Experts of a small language model: a sigmoid router.
Below are experts of layer 3 (counted from 0) of a mixture-of-experts language model. Rows are named router (the router's row for the expert), gate (a neuron's input weights, with its number), up (a neuron's input weights, with its number) and show model dimensions 0-127. Each number is 128 + 32 x the weight over its row's rms, rounded and kept within 0 to 255. Numbers have three digits each.
After each expert's rows: a language model's description of what the expert responds to. This comes from a sample of Wikipedia text that the model never trained on.

# expert 45
router:132099146140110143112174048145162068144181088125100148145158115228134122129103133170120160103158124145087172139157150119138147137078132115129121169153129153118112133112151091114050085061153113133116140153081110149176141142135064121127174096128143142126087114111164096103074125146125115134160100217165115162119131144090127192075124146157117031158083164136150121088111129140166137143174
gate0:129185160127083094220121089133138156153164127143111146140131210190112090124113129106094171119127138152109134151096121116175112105098128118187109121118173154073107153137178123117118094134124124135127135081099117081139127097172094137163130113135127094086102095166062119071114097065068122155115108151141052079057124107068177125145146105150119141075068096099095141124119132142128071164154
up0:087145160136134111111122179109031095110095154094112136111148110101125138172170182101133115151104150136154118159143102181079140214086118131178055070096078057152117129123088156123120199185109161115130109128132114167144119125142126159142082125110154082134143136119090105145090143158115120109110136156051129125194121131099162081108138074136152160120197103113118108180151154172138107102144
Markup at line starts in structured entries: = title =, list dashes, pipes, Born:, (born, by:, (age.

# expert 9
router:148108142146143136157099108138114130117080098114157136165096169175111121143087184155174099116117155162138166089114143170139110091113120070151141155116191136131104178135163038131079149100114145163131144105163034107060102138098143101155179163075180143171126145114078101079074145149134120128171181172162089139089141067101115147137112091152106096140123160135126152100170170146077111152157
gate0:135100040168090092123116152098129132094138125156151120148121138184132093108125091205179138104108118149109114096106153142141140133150151149095127118102147135097135135122148078090100177115068189114135164175106118076170178079150162115185202169147159157137118130116122134110147178094168086114133207152105109207164123127154132159094087114137123099113115165116070129159180076173100083125150
up0:088111167169128138073086124137163081172114152115122132080096154125141113155199058161153129114111119146114139157135094081165103083112178101131120146109105162150119164154149173121134158144072100145100162174095092169113079115083082147153106125140136087123123215100148129169128087103198164109073188126229118100134093158115147102109072140073130136126086109131139099126115092096112118121103
Nouns and suffixes completing a phrase before of/to/by in biographies, such as named, part, role, position, title, liked.

# expert 55
router:130060124112170136166097122104190132188100087143128117158093142165094152069063154142174124118097086157113152136102170180197155099102126099094150186104149187133172139112143057157062099108136116160119153127120062116100120119131163103144110125080161199107148133132121093144099112171106094119105158169163039137157137101110166176119151072165120107099123139127144133109111136135150143168111
gate0:112112093062163173118103108148192152159062135145153104156128083088077107091065170095137138132087183133134116147082164173168114111099184134187127134073155140099176121181133070151087098165127147163133112075111095119127120125146145072176117169070140138121134115154135115106139044138176146167139143157177073078114124070066121112142118105151127101102164144141116146148152127154127112130104
up0:158080133184141167062174098153148149123175127094153163152162127141148138128175156093223156105155095125154157153125103143117127084137117140154040151096064087167098135126160129170162128098114107134149122103134117165172096104136092092176166100131179138093103103100126149214128138144083173121175099132096127115112119113144151154124122149121121160163100134177112132180074120161073087167191
Articles and first words inside titles of films, songs and albums, e.g. the, All, Love, film, TV, in music and film text.

# expert 13
router:133111113143086149136172081130190082141128106183089161103115149172155161102095163137160133117166174137091159108164132146122094067149126141087156155146162123117119150118152084119060139112164084175148110107121145162164104148186138102132121151136141124110075141107188099114078157132142101157153102244105149151172102170119111184117126140169122030136073130115152133085104120160174122114168
gate0:166149144105119149117146081108190128154140099211097194100090082184086126070095133134193090107136175113075133162140149150136105063161144134063150210153189172116086125162170121094122122115150077144157153131129114128120118086169108134096129113135136166114136211147142112123114112124137170158153100154137097155143155125112161133170169122116068089092081129125106178130126131182130083135118
up0:148124110082140103154122112108123086148153162109137099097109144151163135172103096146125104118136113086194170115122109152112204124152135136129066096158131093079093121102181088094152030120159088098086107098102124143089101162088158194164081187107077130172099152077098079128158144089151143149088157133112136120158148148184106108148166139126103137155111095153161137114184153168079138195095
Line breaks, list dashes, colons, and degree or minute marks in infobox-style lists and coordinates, e.g. Height lines, Position:, 83°44′, Preceded by:.

# expert 14
router:118090184140102123160068115097151122134128139231100098133097180168147145108146086140163125070122140167089159105124155173161155117111137149140167152134093125104139144114168103124138136080100118166137153171110110110152160144173062146099118116218131122138121116178130085146128075088105106137119111191091108114120077077131130207112078119121112108118092131171098055042152141127135123129118
gate0:125121142165114128136141115122091159080139130163121178119115082123144127116149123143192118164141118182140147143118149103118130090114129111141115185125098084079107121152133137110142077122102173159127154051074155137068089093176128160185173138132181167152099157150149119203128049125096093100116077175126106078078037084174164185147120089090160119133112138135125145118163151082088142160114
up0:141118137112086116105126183136133112106110096107091106116159184152119102096145095121111196094113166083067143100040124166151111127150124169093158181118097091121127076164104164150125066158140104097140110141069116127124083078163167161139113139132134174134176090114181094106146062160126107080125057139143133127119107114125115120136137128044114052124177150114095126110132164117155148078063
Word-piece syllables inside non-English personal and place names in lists and tables, such as Krejčí-kov-á, Bakiy-ev, Her-zegovina.

# expert 8
router:178168149178119136169067135144128135143082161117140181143174148122073162158105109126166089157084151167122177104116154143146102089072143106134081104097133080091175188142143075124112119101081121121081166087136077121106088161110141116161170121128154115124118153167057113107113140142155180109165164154130144110120104082139130146081143071138131096110044102119143145076211185122099136136148
gate0:109095090179108063142106126151138062172154090121159118140119102190129187144058198162138142106071097159166114134140152163123124064115145139133134165150151103091137189055153170084161114106103141164120167152155087124137142168092145175170107173134181105173086150218114121134128145092137149178172075130138113121117133133133172107143165135142106111140145136115083095102152122138122079093150
up0:164163174130082111180137130212114121137119121152097105165113206160189101162127159134116108113093135104149056104161108120137122070130115143151078124136169107067138200094124126145166176109081144116090130162137120158134136115103149137164146125086155109162128108147116154143143133095110163164170133115127162129126138119096198146130105120124113027062087141141190113127147181116121095045100
Main verbs and verb-like words in running prose, often after to, was or the, such as used, released, defeat, offer, have.

# expert 21
router:090120144168144117188100115113185129136113100111154160148118093150138133090079186146172106149137124192124151072132135226148144115110153077076160136103150145138150148119142090134052143110156108168133197120127032135120110124105166113196145147100203156119138132141083114132092119183105128162144179174151106113124122104099167165142123079156106138094137180114169121124129159130134114199118
gate0:141109115154120142084094138084120130161118090204151161174124169100105139163083194117192128094090108142096139177089144125170141067135112083088079103072147113130129110101117095157122111086121102161169087104097139143145166171130140096124111156153160122127117124128145097190095114182100079114076135172130121168135123156079126139150050061169189122140070138182117136133091135130138126056135
up0:099103152100126127035141199087116125174136133183149124122085167119102122141135085110101033064148140108110152163065094141117107105103128153066045157158135171183096074158102144125118152141100119127134110156103149118132191118131129092157098065108145127084096120119188119196118106137134090120106104149129138095174113133150098072143093125115145116155142097090169125142140135167119137086076
Word pieces inside names and titles in film and music cast or credit lists, e.g. Carey, Posse, Spoon, Rosen, Sir.

# expert 41
router:136099166113145145166093135092124075129081128114129100113104116160128142094095096177196136119075123144140170153088124171172110115087127134099143121074092084160120137088142092140133108103157130151061151131158077117129114153109129177143179139133187179124143150144133102114051159162095152141107172199157071104134115084117129141132130017141131147107157173175135094039143146089140117131104
gate0:082110119132141186134066163107094123128177144107144095133098165138165096090063098216152152149125081165157119102096117141178144092134086140172179179068079100159117058156183111167133118073136125161055164116118091065090128157110104151155137171058115126139144131176134129099112134155120151134142139139171155165151141106148195123121119050108121112137143118135133138106129141147131140181105
up0:136128112099060131063185115133158193183125122135210113144122135160068119101142133097187102088134094074137098177158128173144134137175155190162094113172114135140167071146132114183120124118101139123161117122119108194118102094092149097130123147128179109123167068107133134131118102104146092098174173099210151135054136116135077124149153121116150098147137146108156169115128121088101094160077
Tokens in tables of track listings and election results: row numbers, blank cells and word pieces, such as 7., Singles, Votes, "S.

# expert 46
router:114049109159134103138128118102152111199160117211128163176121167182125148141122127135141170094098128192115161095110141240165118122141136068108179130159140162130126163098147076099108126088097104161131162133112063077151089109110123140121142109145151155133168075149121110140121138136072106144151117192111122181111074116121116163118085113139137109053126086132128080099129151124111173183136
gate0:131116106160147138127104123082105127131184098140145180144079077162070120095097086139166177139157117197145160109110161170192047105102151116114191156127089160140116147149147069126135168107152102148113128134145108091102070129099079147119159090157107172142160121137160129165138179113073158118141189162117091108099044157163106107164089118176143134094110111088182138095153129105161145083126
up0:074087133153180163117116149102090069135145102141159159090102170104081109092136104096177155122152113124186143086115139111112108098121098095125181132079191189200101134162160094117188107145186095117135154107188142110170083122089093129117186091127088169138113127081098154126130130083083184078120188168158114151070110122171129098124111136158104111122106118105140126131144142068121125143183
Word pieces in proper names and Latin species names in lists, such as Leres-che, Arboret-um, succinct-a, plus list dashes.

# expert 18
router:100111152105139094093079119137123114175116195165121132203134099119079143127163145100141153144119137148132161137144172164145142057110129131136103083099112115153131114140197074089096103146104129163076155134152123111134106144119101115152104142119143174094112155130144030140103084158126157180129108175093078103150062131136147141047095027135160110082070134116105107125143104135159133187101
gate0:114122179163103148194114117142080157130102144098122206137138121140092149093118135072169092103162158097098146112113130120101130126115119183134113142167144105150116140103146095130146065149089089118091139170158150118115139138065076140081117142124096197115108191108120088141160066123095090179103114140146105092102146053104164150088129108121090144083043174148101167077161162128149104161187
up0:112140088141125176164139138154129142110126209148103130134158082161091117120081102099102124136171143165108129111127169117151102161107095168131078119140135142149143131112092106152187069081117156114136064069130121154152040154138177088138170083176132145178146134114071141084127112191111124088144136144065133122073113110060102124167072069067132145132162133112088107110138118147138156099188
Articles and prepositions such as the, a, in, and LaTeX symbols like $, \, _{ and braces in mathematical text.

# expert 50
router:115124167108123086084150134117113122167166161155113182150155135152135179107144184115154194100112161158122164137149139150101091113137162111102151086098109098194145143124153093129060172166125123159132110107140133138187093170149100135122118146170197125132111117129139050101044130195105118172182154210090129141164075141097106167093107093107197089101132117142170082104125100127132130149124
gate0:103145197141127139124126112149132108183133109150151128147108126092151173084178166110098093130062176199212126165099122148119153083152145099096072108114117116151140096120156172144091103164150151143104097158137147121128148201115145105176111143153203190092069134097113088146073114156114127158165122160097099081061136090076138134116142117157093113121173107185128109147109168146152107174098
up0:079125119185140119200111121121157105107101149103077143124150092096134109107131141151171153142194160110146160120221120087158187089118148114169130119123122104075099174106129080091133150134127137074128125122174116134088152167158150128100119086110089197099181112183178146112173078104200124104079194133086131141170101164133094093085150133102153147120139103075136098128130107145126114141193
Pipes, dashes, bullets and degree or minute signs in infobox fields and coordinates, plus field labels like Weight:, Municipal.

# expert 5
router:079148178165144170103145086144103107150108187104173145176158103148094110181161162132174163139152111145102174165101175135124061088051112122061094127127132113181156075118156100139106161118077127162105104148133135119122105166130104163182157131160202156162118139076177091097093123164156144115190097171149103094169076129111112150062087094130157107112146098103142125121127125117101147156151
gate0:123117166155112142116146131148181107198179120100103112163146117118123158078131159173130197145115128099066166150069155130129063135106138100094149101127118120160127089113105141123126124167140113219118154151116063118151160176130122091155157138144139106113154128075155093053104076147154142172140097159132145112186151148047096147107133132140133075131096147094191119080118050130114135191128
up0:133091072170089079088125083055160150120175077103106078117151100134167165135153116115129106201170086107106152148136081141151161110112136085096098159154147128171150103201088143146148142093102194153156089111082075145106096125169174140148128118152087132081142115138116158152110096113158149053111118113168101105119126108128158140199156115065120183109119142116130126182112157125100178160155
Opening pieces of longer words and of section headings, such as -c in cyclopentyl and -coding, ==Des in Design, anti-, mach, Cert.

# expert 15
router:116151165191109141106132118179126133106064180121166150162142143163103192160148147126159141165139066137089164157099162126156067103073140129125127077130156103157189118100117094138102156104096088147104148139140067131100120140141071141166176152161175181114115101090138123146099116129156158094165111151125137118153060154135130221066098092134142120057106055106094121082155131128107131147134
gate0:155097161152104179130091151152105100093081151147155114126106146163180141163113130101102119152159107132138149138092074151160162138104094189151079120155186103194129144120121110125131135140134082095118136135129120167114112083161082144138165163102121180160000159102100145112143040106176189131161083149163138124124112120147149182076117117094087148076082088139111094103116122108151149095154
up0:133171144167109055152155142092117119100073160107151080125077199144117157214148097068098124166142102124061139165147110090175047104099112176126108105122076150074179120097125106151137144145122134106094125161075158150089158144140138109134143118103136156098120103144118139221131141102164140122179117153117095087118144108140147166185126115099119129186089115175109111128173115103132141077159
Suffixes like -ation, -ment, -ing and words such as British, Army, government in military and administrative text, e.g. deployment, reconnaissance.

# expert 2
router:147146091158090145139140116183147071127134144134114129104099124194148173085103163123193147169184134188115193084091092188185117069149147084104111166155143119118125160114151117097104122121124095160129157204128112098134142119132158148130116166074136120133106094108165061142115166134156103149188073205161153136143110119160091202098147097143098096149136121127146151085119082115107154177122
gate0:101164099162121148162139137137122158107068118161173122095068132114131146052073107116181137170101061144099146123103111114161119075123139079114118142103160114133119146173121123087077129107156106144128077181148066049062124171067185092133109203090133113102094110150141141135100113082182111123199121152117154151148150138139174175109088107101109120098126128103124137079143100154086101147146
up0:139141171170128143129115136100180115102113203121160255181169104065128104172126154111142135103140131171117040161098127073090187122093151134144176131106116117111143145101137135110121078111079088114075162091153164179106124120117143060107150105130115104148129130154104122147140122144120116079124124075089150132127109092153101066177155130104072132133174144118110170130159129106106141176138
Single digit tokens inside numbers, especially year ranges and dates in parentheses, such as 18'89', 19'16', '–199'5, and scores.

# expert 4
router:142108133192134138137121120122131145091082142134151139142120144216161200106116144132153110134137116187103186137108126173137050128087145150112124128127144198098129117161144066127071175149131131181156102163121093142113109136083151102129141129124168081121153090185123126135069141183113083093151156198137093128108117096159144146116095037103171063106151131088140155068178135158111104135139
gate0:106145178049123097151120094130105159137151117146084161169130136133133146123167134122111119115098112129092151153071106157138134099136113116074117081118103169136108126105130140165115174099088086222148131189133108113117120049125137144116166142131160135091160080127112085125090063054123100149115066124094137095162066110116175137156126078110094090153116067072170122081109168071158096140094
up0:063104128121113133161167116171114135186124172159051121106149118104093109122151192120080186075123146118102137045078132113109121126064147109180130067163146056156103130138081144212150142091146135158092133169116155102147115141128136138173142193114087124105113126122117148114094112100142163183136163110100097113164102113132126148095142071137160140154106148123120146077083134089195130169103
Column header words in sports and geography tables, such as Location, Points, Following, plus nouns like age, years, University, TV.

# expert 37
router:175083092160142158181082101107176131138110081187132134116096137172113115140097114194216137097148135154120135142139154147136116119085142125072206123109175115102149154112166077123090137080166141154076171127142096169112113097131151126141145176151176147149133124148101090152099183101145132151141147169142092139134061113128122197148101114135093132122075152115148103032207146101114119131130
gate0:105164147150114089193152093184136129134126125115143163114150129130082102082160149154141108050133190078126136124108092178089145082103123154105133103129121045170142159170060116093087116098121115128127107118132112181131142111130054081169161171170214126100066116143044171113126178135122153162137091123139123090138107119136157171095122147110143135137059152081158107140136139136103121116098
up0:097124148134140116117129097130129127177172102196105124102159074096105078163166157138084170066108123043109102149103145087086150125060134104065084094087210104143105123108141114167151069170160146149060150136120104118129159134165116127177130154149156157150107181106110104091160107109183124157134110093140118144149136133116083118070179127114137108089094129141090115089053126102116125126177
Word-final pieces such as ary, ition, ies, and line breaks or pipes that end paragraphs, headings or table rows.

# expert 26
router:121081149160179099102146096078123107145102101162172096157137137139136160092126124126211175142104109133174132171155128147153064113083117111117140090142083143163134089132120094149121110112117120172078111128147146151095138172131141099106177159174169151141109150140168039120057159156136089160109103218160127109165100159114139164142134058136154059121158105150149130076132098093166127089181
gate0:106155134099140138165111187136072080189112125073150148159086140168113109043193187139187117139135136140148113151103156171165092118063155173163154135160055110122155124136151101118179079146129136162128089133128126092080144158096071166168137117146123130139122168092166105066080142174144108123106155165087175104140122106128126104106113112138086095105168160179158104148066124103122169116134
up0:189160144076129143141125120175175112155168185113105151125098153142111089146148157125093131138205071114109122140091129112094128120118132162143093194110169192138108171073154076094146163097163153140141128139096101123125100144076132110164121091051100148118072133104120154075149139138133120152167139076160166178113094155059173167096141166192095127122108131092134168197115145181136110110135
Line break tokens, mostly before headings, lists or table rows, plus some name fragments and table header words like Year, Votes.

# expert 52
router:111090127194163113150124102143173135173127105140116136123137187186155102083061156163190121111125118226102165097113145180199151049155140074098166179116151130104142145106161091156090110089103138143158126154079073101133096156120154111150153128098120113171138118144172121097117121131152136118158108192158144177093110115112106174104128091191094069115141119156164150108106139121097162145139
gate0:148176156107162152153121143158136173110142099110148126153123047128124097096080099142173135154072127230162100103064159133167059055146105105148112115034094127095155145113143134109104171094174138114095145112136128104079168157106093108112138151143128137164164157122146139099136126105108149136107119161149153176123138076113163107103133089195081091075123080155118073115128156121101142159166
up0:182118138089160101104091124186105055160111147151126143056139141103158156188158109154129148176144062060072162168137115121114120177069171142101136155193160110138134163128145117063177128108137071103100074138124144158193094095149129127121091146145131136126091089150067113117114184122118125138172143099126136114075116103112110138106129169088105173173094130137166159102109091153110094105172
Prepositions after verbs in biographies, like known for, from 1991 to, plus year digits in date ranges and verbs like described, published.

# expert 47
router:127116182167093094177137092143130150185101137097110132148150117134136096117109154165120143083168097170081160124179132188187143109116130118063145127099112131184128171169145114148111126115111132094103167164113112131070148145132074191159127140138107126140100110151090122102083118204214156121117116192093110184100109154133112136072138064179130083083093134122174159059142139094115153106144
gate0:129144118095107109128129104170125092108107127164169145168140150142140125133122164105156196157128091125092134095126173114179141080088132131102094069121110079155164089116131171172124147150084181147164134200168094147169051140194128144083140140123150127091153106146120127101143106197108188149116089119099130149094092130083108106047134108118151045091138159167122138125111130135079087164055
up0:079095124173211150085191154118163100138142119146141130134122097152107180148195193151108116174128129067107164121129071120144075190150144141118153130131179166140104114094136109142092165111164092141129137144137140076172113118110093089134130144108146149118117139107156120173130140120093091138109109149123124086209148102165118141107181187142131144200095101144112140153072060049167143113171
Prepositions and connectives inside running sentences, such as of, in, to, for, with, by, between, while.

# expert 25
router:178121086136099170156074071183138120150083177134145102153118148167092129124112151105129113148124093220126179104118169124181115070100133097139112146172119147131133154084182065092097082094152092134143172136096086096039118107108183115128104142103130136127133154097114104108117156102133091154181094207168102143131066134167126121144156104142107111131101108110095100120180089129079137179135
gate0:089146162151127111123132094140084147140127164102072157124105120215082174107131108087123074119065119047095138150125122102143130095107068115082118141086145158120118104068175099142099131180129115118106147084145123174111178154099159131162137102102137183105074160114157124092115093129145153092190151114120042096117159130158156125065113116163143105125090163172121220137134096151147133124124
up0:178162096176080158133106148163164139099150130109161111181112174168149117111138109093155214218143159164148084118142085084137147155128168108116062135211120135129155126124114158147140060163109165157163129119090114173169080164098099150134174124127066147136148142124144109121091123126137167168104055152151143149151116148161120144096147143133059118159117093106144082164129065109117173129134
Standalone spaces and number tokens in tables, dates and measurements, e.g. 4, 10, 195, years, percentages, and blank table cells.

# expert 53
router:125105160144072137129088110138170130154088129207104120106121177170123137185175134138136084108129114137107153110143117134118124132119124136124162122179106191136153149119121093098108116064078152170126182152162077077143180131178059150117123118203157146125098144124128116131105100088106149155134088164114129129114064131148117191102103105157117112081066082153068035056143135110105126153111
gate0:078126128168150108142146159133137106108101140150115121126173158142068161164126109157187120089128101139151132116082167172160128104137122166155174144140151091137104166108172117116162060132068127127078133145129100108158107178159128186107184141175132141101100165161122092107120108095181083109133138150055102126133068073163132179097131167119148124112104152207113131088208120165110089043127
up0:072155149172107157163133120152177156078120163062085130090099163128108145155111145137145070154131117135086129099102134133125184131133101194136116195141142092122147141116149114137141146151106150096094155164154115138158174130208155175122149139097070100120147158104077203182168047109171118122165115102125083091102098103079134121116125189178167131072121158115127125103070142164136122128175
Mid-word syllable pieces of non-English names and words, such as an, ai, za, ko, ina, ung, as in Vardanyan, Oguntunase.

# expert 6
router:108108150120143145175087113120159127105081080113154193135124117115101141137128182132126099116079128153088163113107173194170129106101159052131125134093167126154153169111178008144100106140166091147131133105157029168131117145157139125162122140095180174108131152123112054080090138133125152152140139170135135102132107096094150137113111087154113124096102132150177146086157197103135134180139
gate0:065086125106114126172103101163221113160172120151109133126112156168172152139144113138107109134116195119133128164100131157105097156118131049122154064132193127088106123118149109167100134132107165143108195089143099206128156157144083097153127185141173100082139123130101129121116121066128101123109204137158148166076131167181133170129169155148113101096159117061110083097166125120163105139128
up0:128158100145139154198166112115161101090119080121183105125083127101101156117116089133047111125142088142085116116092092148120123180153138112127134123101152122180148151132110059154108126094091103157113124132141114174071071132254128133139135168136111125176123110126104142101142121125092170140059127122110115106041140118154114144139143143185101173123113091112182103060146122099104185124173
Verbs, nouns and word fragments following articles or conjunctions in narrative prose about people, such as left, driven, issue, stuck.

# expert 57
router:143072117201149163216103112101203132125136067150142144113126161160098124080083155140151097108104151189112161119089154179172143102118143091064140183108153163090147163113148042154086109109156114181135138139095025147095099140136164146123160148130178146140138112166117108147124144127128100147151147174166129142097108110113144155130128117162114121146145177123176103122138183133088131164089
gate0:137059092110087096116157146109158182128167087128076124155086106099163144125163159115085082150137106080092124130131143135135079118114140189177130106139155124105224158130155102110081157072133089192099116121174036119136113150080151129109112164117151163093145166148141107137103155125160116120150157159163116178157127115129137092144192133141220132092123153080174146138173156093144128140107
up0:131140117119081140172145142192177131071148114173139170096128168126120205152101115128159105047094106147173098158180133153124121145166168118123105144059112128065189152167080121131092156111093141163114144159138106055159127141104102108065123121114107209135072118139097134098126170112035105146103121141113114175100145174163142151118173097113099123113119171099122127150151166107155151134112
Short word-initial pieces like comp, inf, res, st, h after a, his or her in personal narratives, e.g. compatriot, compelled.

# expert 56
router:144132170167167097146171137134107088126108142143157139175157140178128201106163172103113101112125115182111186127134156194151145127061111133138115113131111141108133134127177120118130158146142132119127156202123072127130113128129061109136161128193163078108145085146094053166100131188130084122117132255094090120103082106122095114116120128105092113114153104164097115117160129154138139130079
gate0:138121170073136126125138126129109100093091127149136154045144154114098169108167116086109114147057135119149176172132143153130130137079110123098127027093146066148150116114125110175138099133127152119097077126121134117092129176102147132133120183118167106111165207149130018096098149147108116137092148184171074164188120138109137107094150105116122109180143145151143098095080192126151112095150
up0:111116160117136105174123147135075153150137085159114067142166185093109148137185174135127138157131196125120125136112138139133113105119097085107109094012082098109149127111106128095106125168090089149080114107160130169062105116115126145148129135177139130108154156098148057095166105185215100097151149186104201103131124108111106122087067107139095057131137121153170130118139106151123100121128
Pipe separators and numbers inside statistics tables and league or election tables, and table divider rows like |---|---|.

# expert 22
router:130146158119119096104155133132100107117156172142134127158107143156137125133138138127177209150129123147110155154139167153140063098093146111091154083111089122170151149141139072116110190162133137140108131147177118123157125135144112139135116119191153145126109118130148067134031123180123112166149134207072117164187036114125110185066098071141210111087153091102177087115126100118123141162137
gate0:082160129121165149112146102089075111105119158111063122198132100120119070092105122141107148107125082095129126096113158099172068153074125114123119155106086160147167166179121078090165175131088150129082089105161109060136100119139097091139139108102127139116127148140118149135054128224113149131151121130135123125113075060097117145158111070081172124126160067141126089125133138123036137157140
up0:154141162068154097106101191183099151161156167137152070085202165135126122131144126120131132118149121100144129140114105139110106135132138240128068144090040122120172145179120163119146118211132177128138146114109126185094122194099094178132169180161145127099137126141122107100102127122080134116114138151107055130124096068136163147120171076063168100138149134107139142107116108148127135140133
Minute marks and °N/°W in coordinates, /h in chemical identifiers, and prepositions or articles after verbs, such as the, by, of.

# expert 16
router:115164179157157155194126127146124090165111127171147116161149180125144092088143133168185154096151158120095172147115172138164182095087155108114138148182077145149133118141211125160103093118097107105119107142137110122181092098191104132122170162104160073143142098114154136141070122126133152154119121170077122187140128149071140139066140088161138019128118146149179096090162135158109129156106
gate0:083172173125133142168146083137100067130124162148055119107131138149185189080153117178173157164150093191157151154107116120104073114087158178103091119117106181105121129148132100133176109179081229135160061113107117139119122144135156148145162100092140114148187115132184125111118126105101179133125125144111147136134110150112130142123085159146165115113113081067176197109140137116085113185124
up0:093124177142102141129131163141146126128101180124159148107181113085156086132184158088072186177124180128152109082104192103150152158114202054147153125165155125146156123109209154110143112147151080124117164155157129134138134137130086051161166109146135093147129113138106160125137121185125116100147122139117105120115105090128056083133176079193122076099117146144127118110142072125169094197142
Conjunctions, relative pronouns and auxiliaries after a comma or noun phrase in biographies, such as and, which, who, was, has.

# expert 54
router:133160171113138131120052150137088111138110190160140132189119156116055134129146120112151178158152115175137183167117160137110135094087122120124112116151086147182145136145213109099109093172083124117074139131151143104140062122150090103177155159099154106102121106146139096142111123123092145179164107180079091134135111137080155144047129036148161082087085077165135124103176133128110121138119
gate0:104183093120124144077103118132119109085104152057149107162162122138130089089102175150181139167112112174120150099087194139111132103091135142132148145163130148132165150135120132119106180131149193135108111092165182132143125114107132106162113102111115112171169134124148108128082154174038158138125101169178055110160092105077061083086169048143157124144125159134089126182139183106129182135138
up0:073119114100129065077057118141147091111156171164151147145148096153116145137148117091087138145159154123134126125188106190164157167174153138135168114119121094141170161143152093110165116169157122142043163125091139207119086131086159161149147109075135169092103113108117153160092108107112144147099191127138124067163134152138127109092130171063137128106143083104191143149148091135158084150049
Copulas and auxiliaries like was, is, were, be, been, had, also, often after math expressions or subjects.

# expert 19
router:146191159146127164183181042104124072081119121117095105116163172181114129100152114142149140132106116163070164197107178164139036127110105131091141135143098177112138125135128091112141137089103162146085102161087129116090106152148136175129165136149148095164179087148141078145072130155144150130128130194123046133111090085094134144141105106110113081148142091133108121105110125162068152084141
gate0:170096180107160091088095115124110137131092171174185162195115116126139156095114124097198136155159135145117154103071064151103140085094103150132137126141151135175114197108130094186109153145141126181074127141089121111192053104133119095120178172136141165138123171155122109086113100197115159126106134157098133149119091120083127115121138040126179126108160142081106083122133114177128144091168
up0:192096130131166183089143131129144152155183121170132183129119128085139133178151147097164157101117126104166137129071124132087196150127153127163172122160133114136173124032129109144127158084133103136123175065099097127135098135144150141136140127072167133011090126171102126124145190128146129144091096112086141125128106114173156143085194149191117161075114093121173119133087135102102153119146
Sports season and league text, table cells, and political party words, e.g. Liberal, Conservative, football, touchdown, plus line breaks before tournament details.

# expert 23
router:145162170163108169147142098132169105142103134149137148209125162207131161110154171144160118146114150150104151112092144186117080100126111109120164111175133160173183153111129062134112153122117135157091167158132089123115119085137152139153151111170164145179120110113146114149126102168115077131162098166139079173120080105122120188126082063122153070072127029108128133124149119099057118189124
gate0:158202151109110152128146085123121094142140080151108072134075156156056118117163195178109164147112135134144105169080101178114125104151115104124156159122099190141160138164135100140156133096134106175080133159112077151097130114122121128197140127135164167192098135144106135150133098122170115132106092146226069169065096159126143125119106105116160061126102062089106141151132133098071124163137
up0:121145122094176098142150105171170123179121142123118130149090133066076165148168127147119168130101101121123141123077132128158162158146139128152100158156129151172182137072114140120124147151127071174111133178156074151150163079133149132119184127134074149078100150093090148124131084130078095140104060113126072126127128137097185101141144054129147126155099077064136118169072051098091179180104
Tokens inside proper names and place titles after of or in, such as County, Historic, Station, Hill, Virginia, plus the.

# expert 35
router:129081125167130141152199087110206118160137113201111165095126184167144147102103158142114130093135162183075180129137136182144121100148128115081169151165147137128099146108126058110054129118150071152147114122104110182157090156189136137111138160148124105125096093116138129091101167132139073133178130229099155175103089164124136177119137152162125082138121139131177113073121133130135135123173
gate0:164119082157094061137160105119134131068098074140139122126092118118119083121080134086139178120110130149151171172145159183188113176118111116149100146090129067123072088135144112095081129124100129108104140131079133131138128152093127136139079131082156130164078108084144168105083180098134182117157138133093179210159126120119126194071073109167156077066145128141139073101102177145152127142119
up0:110165131094100106136103168122122112145193180168094107132137203128165143129124145137109129153084137119061113112090113174113210152140128147146117043140086162119176127082149160135096147103161133170163186098071121089111101144159123139077153087190157115108164142151226095129113142137106138152071087148116100123116158131076155115097108160135138130152163118138092090159074091148109153130076
Line-start dashes and field labels in biographical infoboxes and coordinates, such as - Position, Height:, Born:, °, and prepositions like in, at.

# expert 31
router:104114095140096132122127122118148141160107173245134144115127119161131194140114150128152073079127109176138139093106136174138114139091118137133138161140110144167141143084191102150107125077099142199148203208153072160102113096158111146134129111153161138118082167139159108133119097116103152131182096153056162123108075101138140168108083078155133108077079117155116110095202135115143128167132
gate0:135113166189095143166095134140143145152061106082096159156074081099090113127084156086141128138163102178133158184131149138150143144132156092123179191122120137164183169084146140125126137137122134116087074145169120139154037128122148095163154186091199144137170096107042075121107103148111156114116104174125131135099096164159113155128113112106124138157083133106120161116134164120042160165128
up0:133135178140097110163122091183165178086092118145163156135113075153162042133128138158102116141106121155117139119154147149108139125086167151185172115108141085125078126118067111100100148120149073186106137181161166168123156075173156071152095138158130118096137133142075161136106098101142115145151106125121119210105036102102146116154105113081083103091174093124122069100120157129177144154102
Final pieces of foreign names and place names, such as Hungary, Denmark, Karabakh, Sanyō, and suffixes like ov, ang, ai.

# expert 3
router:092138182140163089085102105122136127176106174153151160201142085127100128141162153097189146137113119136137162129126198181113148056088170095121095102102099108113136102131216089113076133135108079150083114133159144120116125141148152117165105142148175142104102148136115075116097126150114140139189159160115114127132041144150099141069125068142170124118106128072176135139196120140147137192081
gate0:123141136156163107115138083123118126153110174131171137142136166148090107077108103130133104084114156175146200133152150141091140136086086083160108109149149175079125100131216097128093124109085139170105134160138123096148117138079131047200150172077124097090122122162147128174084108159164127138116138139218135123132118174123061161094084128156159146128156120142087159142195087130102190162102
up0:112115067124138132154180119085133144110173169105123144100072176138172138131158144167146112166118142104089102098062145148152091139129089156064202102130149143129151126137112161120176140106110114150120152154151082086216116106125121145155115113109167118140147131116156126197165137131198149172106172150090135097068136083094105143172099152043120122091130140177130109121082108120150153035142
Coordinating words like and, or, but, plus word-initial fragments in technical or biomedical prose, e.g. endoplasmic, glucuronide, retransmit.